Experts of a small language model: a variant of Muon for the experts, 6270 steps.
Below are experts of layer 6 (counted from 0) of a mixture-of-experts language model. Rows are named router (the router's row for the expert), gate (a neuron's input weights, with its number), up (a neuron's input weights, with its number) and show model dimensions 0-159. Each number is 128 + 32 x the weight over its row's rms, rounded and kept within 0 to 255.
Before each expert's rows: a language model's description of what the expert responds to; "comes after" lists some tokens at least twice as common just before its tokens as in all text. This comes from a sample of Wikipedia text that the model never trained on. Tokens count by the router's weight.

# expert 10
What it handles: Table and formatting tokens. Newlines, semicolons and pipes in tables, single digits in lists and chess notation, plus frac, round, age.
comes after: "\n", " (", " —;", "See", " Primary", "Personal"
router [169 115 127 136 115 181  93 141 109 194 151 111 130 102 182 158 115 126  89  93 110 111 134 148  87 121  64 123  74  92 158 177 144 144 165  70  90  83 140  95 152 144  88 142 128 116 145 112 100 125 115 191 133  84 133 166 116  94  87 118 142 151 132  94 106 174 150 157 201  82 111 102  82 171 137 153  77 152 185 159 128  60 109 153 176 115 112 151  95 125  83 120 153  86  73 146  97  73 133 112  96 162 164 124 137 107 167 123 125  40 100 138  62 131 133 195  96  86 168  91 109 166 141 133 110 140 143 178  98 127  72 152 131 147 165 151 172 148 133  92  98  89 179 115 116 132  99 114 118  82 101 147 143 101 114 115 168 126 130 120]
gate2 [137 161 108 141  93 101 174 128 141 111  90 153 135 132  93 138  94  95  97 128 100 155 131  84  98  93 144 117 113 117 138 151 103 136  87  82 182 114 104 184 209 171 186 142  91 113 143 140  98  84 152 152 143 152 107 143 135 148 150 171 134  75 130  77 131 104  98  87 147 102 114 141 165 164 174 106 107 113 182  96 208 177 137 110 146 159 126 129 115 119 118 154  84 141  81  89 164 101 179 224  88 177 118  89 138 100 122 146 104 108 105 140 135 154 165 135 112  93 147 169  81 170 117 171 140 131 103 143 134  86 156 114 138 143 154 125 130  75 152 138 189 156 126  95  44  74 142 162 134 163  50 137  81 156 145 108 139 123 119  76]
up2 [134 148 123 190 152 144  59 129 130  88  81 101  89 133 180 110 153 101 188 129 128 120 112  68  24 110 187 125 150 135 130 119 137  97 136 151 141 127 184 121 119 148 102  87 121 159  81  77 173 112 138  73 169 137  84 169 126  89 145 123 160 128 169  68 129 125 121 113  75 103 143 107 113 113 119 118  89 119 162 107 153 162 118 184 136 110 150 153  87 147 142  76 102 167  79 161 116 165  98 153 115 105 167  63 112 148 150 190  92 143 107  77 110 168 171 176 134 151 139 189 176  91 129  91 140  93 170 161 182 150 109 120 131 139 125 180 120 148 126 164 121 157 165 150 154 156 121  87 100 157  97  96 152 137  90  71 107 132 107 138]
gate3 [151 122 167 122 207 123 131 159 105 142 133 122 173 132 110 109  77 172  90 147  88  83 114 213 132  95 160 144 178 115 140 139 150 134 149 126 164 112 124 103 118 134 116 105 103 174 151 117 114 188 126 126 125 101  99 113 149 147  86 112 140  86 158  77  96  91 143  90 174 116 124 126 116 164 138 139 127 169  99  97 198 151 117  98 162  95 143 114 139  82  94 147 101 191 135 139 136 115  82 126 121 160 113 160 100  82  97 163 128 109 108 128 189 114 123  70  41  88 116 164 134 159 104 122  79 116 121 128 136 116 178 141 222 158 153 123 188 128 152 190  68 135 121  90 109 110 137  51 126 125 158 159  97 117 169  79 152 149  69 142]
up3 [ 94 122 110 144 125 105 103  85 112 119  57 138  85  90 124 127 122 100  91 124 147 130 173 101 100 132  81 157 176  72 221 150 116 161  68 152  87  22 167 148 113 129 134  97 150 102 145 103  81 147 133 152 151 100 185  81  98 183 102 121 126 159 118 116 179  78 184 104 173 173 174 162 137 127 159  82 113 103 133 137 120 109 121 159 142  87 144 139 145 158 119  64 141 101 164  90 144 121  90 123 188 139 151  80  87 166 148 135  86 187 127 130 144 145 164  86  81  82 134 118 113 171 127 125 128 181 108 144 108 138 134 131 141 157 105 137 143 168 181 156 128 137 146 102 127 168 120 170 204  89 133 148 155  99 132  99 112 141  97 132]
gate4 [141 136 127 157 154  65  87 104 113 135 113 131 133  82  94 218 136 160 139 148 139  77  89  84 124 144 151 139 124 146 122 137 111 103 166  84 155  84 114 143 152 165 156  98 134 179 131 130 114  56  77 160 152 167 124 148 108 107  90 163 102 132 116  98 161 103 151  59 156 129 180 150 168 176 161  95 177 118 169 159 163 103 163 139 101  47  63 141 109 161 111 177 120  73 118 166 126 129  81 151 101 164  96 102 139 174 160 129 110  57  90 130 143 105 149 129  54 134 105 139 166 128 157  91 119 154 124 134 105 110 168 164 140 161 239 113 135 139  93 137 109 145 143 117 105 140 137  73 148 128 126 120 147 134 105 127 167  94 129  77]
up4 [128 159 151 178 138 143 165 139  74 171 115 168  78 102 104 168 138 155 111 120 103  75 129 111  87  93 112  89 121 233 142  80 143 142 116 132 116 123 119 133 132 102 115 127 158 136 155 134 129 136 115 110 130  85 114 148  83 120 157 104 118 113 113 165 119 109  82  67 122 105 147 179 131  85 153 147  94  95 175 119 158 129 111 141 135 111 140  58 217 142 130 167 145  43  98 126  99 184 124  97 123 174 113 119 138 188 122 140 137 130 108 146 185 107 129 149 180 159 167  97 133  97 150  70 188 162 164 124 155 118 103 133  92 130 132 122 115  82 183 117 122 190 105  72  75 104 160 159  88 131 147 162 209  99 109 101 143 125  77 139]
gate5 [133 123 116 151 128 119  95 128 119 129 100 127 106 103  67 139  86 150 166 146 127 112 137 143  87  78 140  98 108  76 180 181 122 151 161 152  91 134 162 181 112 138 132 181 132 114 182 157 120 130 194 136 128 126 133 184 131 130 170  99 171 106 119 136 162 155  85 106 138  99 141 129 117 147 170 133 118 113 120 140  84  67  94 129 170  76 121 112 158 187 136  94 151  81  95 150 140  91 160 171 115 129 120  85  88 103 198 132 108 129 128 177 104 113  82 115  78 134  85  83  89 104 198 109  89 206 188 147  84 101 143 118 182 122 124 164 178  85 155 180 157 103 164 107 108 171 150 127 111  94 146 125 123 134 126 129 156 115  82  26]
up5 [136  85 147 139 168 108 100 156 168 163  99 144  66 162 141 171 132 157 151 102  88 135  87  97 164 114 143 172  95 196 129 119 110 117 108  70  83 130  64 172 147 145 124 106 145 109  80 134 128 124 164 136 157 166 164 110 145 132 101 147  58 160 112  91 123 128  96 147 181 149 134 162 170 130 137 121  83 179 108  67  90 148 104 162  55 141 123 154 149 150 117 155 122 164 134 103 115 148  97  88 129 115 152 163 134 107 166 163  89  35  87 131 162  88 103  76 146 132 103 147  79 107 103 119 125 164 105 152 140 120 137 188 117 133 103 120 142 180 114 115 154 106 138 158  69  83 154 110 185 177 190  90 192 135 123 148 100  74 161 133]
gate6 [106 108 150 115 115 155 113 140 160 128 173 136 146 130 140 155  93 147  91 124  88 191  90 129 129 173 129 132  90  91 127 188  76 157 149 105 123 134 122 117 185 156 143 121 151 164 108 149  54 116 150 174 134 164 152 136  86 167 122 105 137 113 165  90 112 104 164 166 170 176 155 169 118 101 119  68  54 112 136  69 160 115 110 170 129 118  92 143 122 169 151 123  95  81 191 186  61  90 140 143 149 125  91  14 120 149 113  86 107 132 141 106  87  79 150 145 101  93 175 104 164 138 173 109 127 132 137 146 144 169 121 113 124 177 140  98 129 143 120 146  97  47 159  95 112 161 137  91 204 132 117 155 104 101 121  89 160 142 123 131]
up6 [144 185  91 135 101 154 115 148 161 128  97 120 211 174 151 154 113 149 204 114 139  54 132 133 157 107 116 128 124 104 139 163 141 140 153 192 120 122 149 151 163 132 132  70 129  95 106 158 108  65 140 111 135 165  99  85 107 158 144  80 160  11 149 132 145 121 161 105 109  41 109 133 113 124 101 127 100 181  67 115 152 185 136 100 179 102 117 112 108 143  96 109 155 139 126  97 114  99 117 136 144 124  90 134 119  94 101 112 138 101  89 124 155 172 122  88 182 150 104  96 135 149 162 117  95  75 158 141 148 167 129 149 202 163  98  69  68 134 163 142 144 135 120 124 123 119 109 132 134 189 131 106 103 180 110 154 141  81 137 181]
gate7 [113 167 117 139 122 103  79 125  93 174 107 130 138 126 102 117 114 154 156  77 182 136 143 127  92 128 110  97 215 167 169 108 134 120 133 176 106 153 131 122 102 167 121  93 139 141 136 115  59 145  99 128 126 154 163 122 129 137  85  70  86 170 153 148 136 105 157 132 123 137  85 111  90 130 107  88  97 166 137 149 142  98 129 150 144 124  48 140  80  96 138 155 145 101 105 180 124  87 142  90 138 124 121 110 106  99 130 122 170  93 158 170 170 111 123  59 115 101 142 173 144  79 139 126 144 174 156 144  22 195 113 178 118  79 148  91 139 135 170 132 166 110 195  80 109 170 166 115  92 169 133 214 109 167  81 122 153 131 166 117]
up7 [127 162  92 164 128 108  97 122 134 109 158  89 144 107 195 115 123 131 146  72 135 172 158 155 117 159 151 204 152  94 112 154 114 135 171 166 149 161 131  98 136  44 122 129 163 136 138 142  91 125 122  66 148 157  82  99 211 149 118 139 135 187 143  79 143 146 135 154 100  85 131  87  92 131  68  87 118  91 151 164 142  88 120 128 167  89 109  42 139 110 136 158 186  70  89 152 161 194 101  93 131 151 120 108 104 126 129 158 112  97 144 152  88 159 151 130 120 119 118 163 149 156 111 145 126 120 147 105 164 135 121 107  91 109  89 137 141 134  43 142 124 183 142  73 124  92  80 119  78 163 198 127  84 187 136 152 118 140 149 129]
gate8 [162 105 109  87 104 175  96 109 135  50  97 167 140 150 151 194 145 183  84  69  53 111 121 133 148 106 126 166 111 106 140  98 115 133 104 119 162  75 156 161 182 132 135 132 177 154 168 138 108 130 112 150 110  99 103 125 116 132 133  91 175 113 141 130 158 121 117  96 124 135 171 115  80 143 174 140 108  48 163 160 121 102 133 129 184 146  80  98 137 130 118 161 130 190 104 178  80  88  80 102 131 103 140 121 153 178 148 124 138  71  92 100  90 121 136 120  89 112 134 102 202  79 116 113 145 157 154 143 137 170  98 193 189  90 132 141 131 162 110  83 110 115 163 150  87 180 156 122  83 181 120 133 113  90 136 107 135 185 178 106]
up8 [168  87  67 137  63 140 122 119 133 174 143 130 150 122 200 106 145 146 132  77 139 156 113 125 101 145 143 124 173  95  69  76 127 134  74 127  99 131 103 161 191 150  95 146 117 187 100 149  92 103  95  98 155 105 116 140  91 150 156 161 204 137 110 118 155 174  67 120  76 140 142 171 103 157 104 183 118 139 130 137 176 115 221  96 112 104 127  98 135  79  84 131 172 193 108 105  99 157  77  92 111 126 109 126 159  89 137 174 136 167 104  97 168  90 139 170 112  66 112 172  64 104 101  93 146 136 108 170 125 129 183 146 134 104 119 172 104 108 137  82 119 129 141 115 139 159 155 131  94  92 171 134 145 131 166 100 162 154 127 151]
gate9 [179 136 145 161 157 159 101 171 140 132 182 157 133  93 134 179 148 154 100  97 135 141 102 119 103 135 117 118 189  91 150 106 144 152  43  98 134 126 120  99 132 122 130 148 133 103 126 109 141 158 111  68 142 128 101 166 118  50 161  92 104 137 127  83 153 132 167 180  85 135 117 163  82 127 121 165  68 125  93 155 105 121 192 167 162 122  95 115  99  93 137 114 146  85  57 143  96 161 126  70  91 151 144 193  89 106 153  59 134 122 146 106 166 111 102 148  84 125 111  93 148 158 138 113 108 147 170 148 113 189 127 134 126 106 164  71  84  75 120 195 175 155 177 100 207 149 132 165 143  87 122 145  96 133 157 134  72 129 145 147]
up9 [ 81  86 165  67 122 127 142 160 135 155  93  71  99 116  98 117 140  91 202 112 113  96 150 194 179 139 109 155 140  96 130  91 126 116 123  87 113  88 186 109 130  82 143 177 123 143 111  70 132  92 121 187 100 136 142  62 132 171 142 190 123 132 126 101  83 175 178  71 153  96 100 124 140 182 150 132 137 119 133 153 144 145 120 149 124 137 166  81 160 138  43 195 138  86 183  85  99 161 146 169 142 117 156  86  95 118 139 170  99 151  87 138 136  99 138 110 180 100 131 112 171  80  97 150 148 135  53 127 115 113 141 113  68 154 173 154 159 145 152  93 144 107 104 136 167 108 151 121 119 205 119 104 117 121 145 145 119 153 129 140]
gate10 [139 125 221 160 124 140  81  97  75 173  94 122 106 122 109 147 127  80 158 117 184  63  87 121  92 117 144 171  92 122 124  74 121 167 126 111 156 126 116  92 109 123 205 198 133 120 141 110 121 147  67 152 153 115 138 126 170  94 156  54  97  96 130 169 134 133 107 120 180 101  54  48 152 151 138  69  80 147 160 152 125 144  88 144 151 132 171 112 134 147 157 121 220 140 109 145  93  89 155 136 127 138 113 175  74  88 151  86 114  90 196 104 125 103 115 145 160 156 154 123  71 116 121 170 138 157 130 107 147 112 137 125 167 121 135 127 101 110 179 126 124 116 153 146 126 106  62 121 109 126 156 157 172 159 143 140 138 168 112 129]
up10 [191 108  88 131 136 124 114 163 124 127  74 206 118 140 176 160 121  84  94 133 153 163 186 133 145 132 127 160 172 132  85 125 136 159  73 136 129 132 102  99 107  69 105 125 146 141 161  76  97 148 153  97 117 136 143 130 171 132 149 154  75 145 117 136  93 120 144  89  60 156 109 113 198 161  72 215 119  82  79 104 153  66 127 156 126 179  92 155  74 160 113 118  86 139 142 147 130  67  99 106 133  66 126 180 190 123 139 138 122 160 141 157  96 167 118 156  41 126 116 183 157 103 108 115 150 136 174 158 133 146  87 114 122 116 132  91 160 110  94 121 140 115 149 122 162 171 142  64 147 117 161 116 174 114  98 110 148 101 143 113]
gate11 [ 55  81 163  81 102 193 112 169 102 110 148 128 154 103  82 181 124 161 103 139  94 143 108 124  30 145 180 102 134 122 103 151 158 156 154  76 136 135 131 110 183 178 138 142 140 162 195 140 156 132 149 156 128 104  86 146 133 153 150  73 142 106 132 151 123  81 148 125 140 113 129 135 119 152  84  94  72 140 113 108  83  80 128 147 106 105 121 190 148 118 133  98 122 131 174 173 101 161 138  92 157 169 107  72 115 124 185 140 142 111  74 176 132 120 123 159  70 154 104 152 207 100 135 129 103 184 125  82 142 125 165 116 151  67 100 121 127 157 142  97 158 158 134  84 128 123  93 118 141 142 129 146 152 105 187 171 131  54  98  84]
up11 [130 136 160 192 116 118 172 134 155 114 121 109 158 127 101  92 138 124 139 159 117 198 166 102 101 135 166 127  53 163 146  84 106 100 122 141 126 152 106 158 162  92 101 147  99 142 139 113  85 211 114 131 148 137  91  57 141 149 175 116 144 125 156 117  56 121 120 165 144 140 104 103 102 121 166 104 141 135  92 124 109 107  97 162 145  89 189 130 182 120 114  91 120 163  97 163  99 177 110 133 112 147 148 110  79 127 157 137 105 152 122 126 125 101 128 104 102 142 207 187 130 174 148 150 109 203 123 123 124  76 176  88 119 123 136  80 145 148 138 126 134 191  95 182 114 132 115  42 165 105  90 164  88 141  40  80 136  81 118 117]